Experts of a small language model: vocabulary 6492, a shared expert of 128 neurons.
Below are experts of layer 6 (counted from 0) of a mixture-of-experts language model. Rows are named router (the router's row for the expert) and show model dimensions 0-63. Each number is 128 + 32 x the weight over its row's rms, rounded and kept within 0 to 255. Numbers have three digits each.
After each expert's rows: "raises" lists some tokens whose logits its average output raises strongly, later layers aside. This comes from a sample of Wikipedia text that the model never trained on.

# expert 45
router:150099147111149164119116093127221114110122146135044133105158131160131104118172157125100133150143180164147117157122097101136098144121072128123156087137109152095141110181142112170193151036165149
raises: ",", " for", " to", " in", " of", " the"

# expert 44
router:081152142082135172112148121094120072121047172149145154135111142082134141092120123161098133128148092183170074208084098112167119128122121168140153088115128159066129139128149131094165147118136122
raises: " s", " a", " the", " "

# expert 18
router:122162160042140181104104119118124110064147143164109127099118142155123112127153169124111198070120102145127115141101121132154155141122141174132106045115125107142145119115110148180155102110167149
raises: "General", "The", "=", "L", "St", "Sing"

# expert 21
router:143135161106155174117135078070191126117102203132104143139186103139102141086143158136111137140148094152096137117080104098127097145099064160053161110087153207042158115151157105173211119129149123
raises: " and", ",", ".", " S"

# expert 40
router:156157167090139134081083111121093102123118142121154150115164116087111105124140221162109163098135147173152087153155105097133176143098101115115178118121082125116153124137138087147141092135161161
raises: "L", "S", "D"

# expert 46
router:106170131161202186104140093150129091110079115147092145090139070108166163127135145092095206121152178152120100196103127112159169167125106131093138116091161154073136147133136119102117138085135117
raises: "ib", "at", "i", "e", "ind", "et"

# expert 27
router:138158182081133154138160146103098094111113157139071148128159135092087124094157141122114135079139101134092045134137129090156151143146082125056113128088097200134169113153197097101093165097125176
raises: "al", "az", "olog"

# expert 43
router:092142096136199166094112106081082076099127089130161133095123143131148145141144106100083096121125135190143152134161100101172132144116112170122127109092120121124171143121168086145155096115192139
raises: "g", "at", "it", "in", "et", "if"

# expert 39
router:148152175155148110136048137090100086101096063149133154111092158120071103095142110134114151116152082156160084151111131115164119122142135124108182105108172148137167185113185061133134174091178123
raises: "t", ":", "rog", "ort", "our", "ix"

# expert 34
router:089125155095167162118148070098119078104090136157111110108134108133142077139145148174098096119167148215129112130121106124164169126090145101152166120066096148112139155149157165111158157066168152
raises: "ers", "als", " their", "al", "s", ":"

# expert 23
router:100128149099149133098113117091101134067158090131146178117147134144110093100163126104126083074121128208073086161149099094150186212112101187080150100102085122098174159185187100121146112146144203
raises: " S", "s", " s", " R"

# expert 4
router:116166107114200182086104100096114071126084099134114149105176126150104071117145155166082142113176061168111142141092089098169120152096080125048188124104100173070168158134192132126118145128151125
raises: "ate", "op", "al", "at", "ro", "ring"

# expert 24
router:099154140087132162092173128114149043121135155184072168145169084104133085109144138143104160071168160122074115126120093087173117183173143121077171119116133118150100216171156116173138126101141100
raises: "i", "z", "u", "a", "ed", " |"

# expert 16
router:103178117108161156132135092095110115102120175157110170136205087112112140113139158047110104104139167133165113126090096068129124157090135124075174111081151130137165144130112063100149168099136238
raises: " and", ",", " &", "ix"

# expert 17
router:097159130119174160091127090079111052100072116173115161106179083130096110089156125134098135128149121176081114163115095101161136146092095168095174105082103173058180169149184106109153167118162152
raises: "light", "ners", "pl"

# expert 19
router:130166179064178138113098153065143171117078149155129138121162163150070152119162114102114129111130083126152138138117098094119179182094157161139110097127118171133153116092116134092130137158126129
raises: " ", " first", " second"

# expert 8
router:126138079070115136117083139118126082118114158172176151107137138142116150087094168122107115169133157114094104164135102116155116140185093113084163113053202152131133170149119096113108118113156115
raises: "l", "g", "al", "ld"

# expert 15
router:099146132123124165097090115086138098110061150182111164119186110169077122090142166077121154142124122134084113139110082120112149131089083175114191112089073192060128113167156181117175158112139172
raises: " and", "/", "-"

# expert 20
router:086207081128157131104136084087131116101094082137098171086203149098103102098137136134102142177157140174125153121095116105201152144071127106105130130103137138078105204160118134131123129102178141
raises: "at", "et", "og", "ig"

# expert 6
router:119133164121144183134136124099135085093095150152137156108126074226071101097139172149114109124150103102124130188128084131137158143137105115081159104079081157111112187182166187094126125135128157
raises: "s", "ed", ".", "ab", "ade", "b"

# expert 47
router:060149089134142147127095150132100118095080121141119110113196128198131125087163141180107105092172074118159099191076100105143152145139116202048141131122156135122149177155134101050126090093143139
raises: "i", " H", " h"

# expert 3
router:090137121136146155165158075035159095112074169168144135078105130118092099131149123113080150125165080186098130152109129107152091145122118152153114128083089120113145112150193155119113120146132123
raises: "ab", "it", "at", ".", "og", "ib"

# expert 41
router:122148127125106127104140097156139160114097157136111202102158186162146124063148153131074143066151123132118105161092128161165122158163090107095146102119051192094153167170124122121140102195169139
raises: " ", " their", " the"

# expert 11
router:066183077128122125127144089121144095117124140142143180125184131103097139107104148094111116163136119169139100125144083099161173128125062127085137108096138167104142158222133183172187086131127214
raises: " Time", " ", " t"

# expert 10
router:117150112086180147120073144101131124110097157165126139088163098101145130124124155147069160129178044143070141124103143136158117168128097171084165150114118157126162178133098116129116195130152125
raises: "'s", " and", ",", " to", "-", "."

# expert 5
router:095113174093105146127129143059165134106091100134109156112173133154112066093143115145103139078217090183141113173151105121139135177149043120040146084136130170158194139155114121146152117106162150
raises: "nes", "th", "7", "1", "ne", "no"

# expert 26
router:107169136120175155086140096089106054088078126157104175104204094154117091112162127141087131121162124185109109165102088095168146137102112160090181102103132179083166178162172116155160147113161146
raises: "mon", "ination", "Med"

# expert 31
router:119140087151093121103094036140097098108124151159088129110200132111142103126157102117103184143157095204058114169069127120176142142116119133124116127107152153112192137111184106080155111079172162
raises: "ad", "ass", "ig", "i", ".", "iv"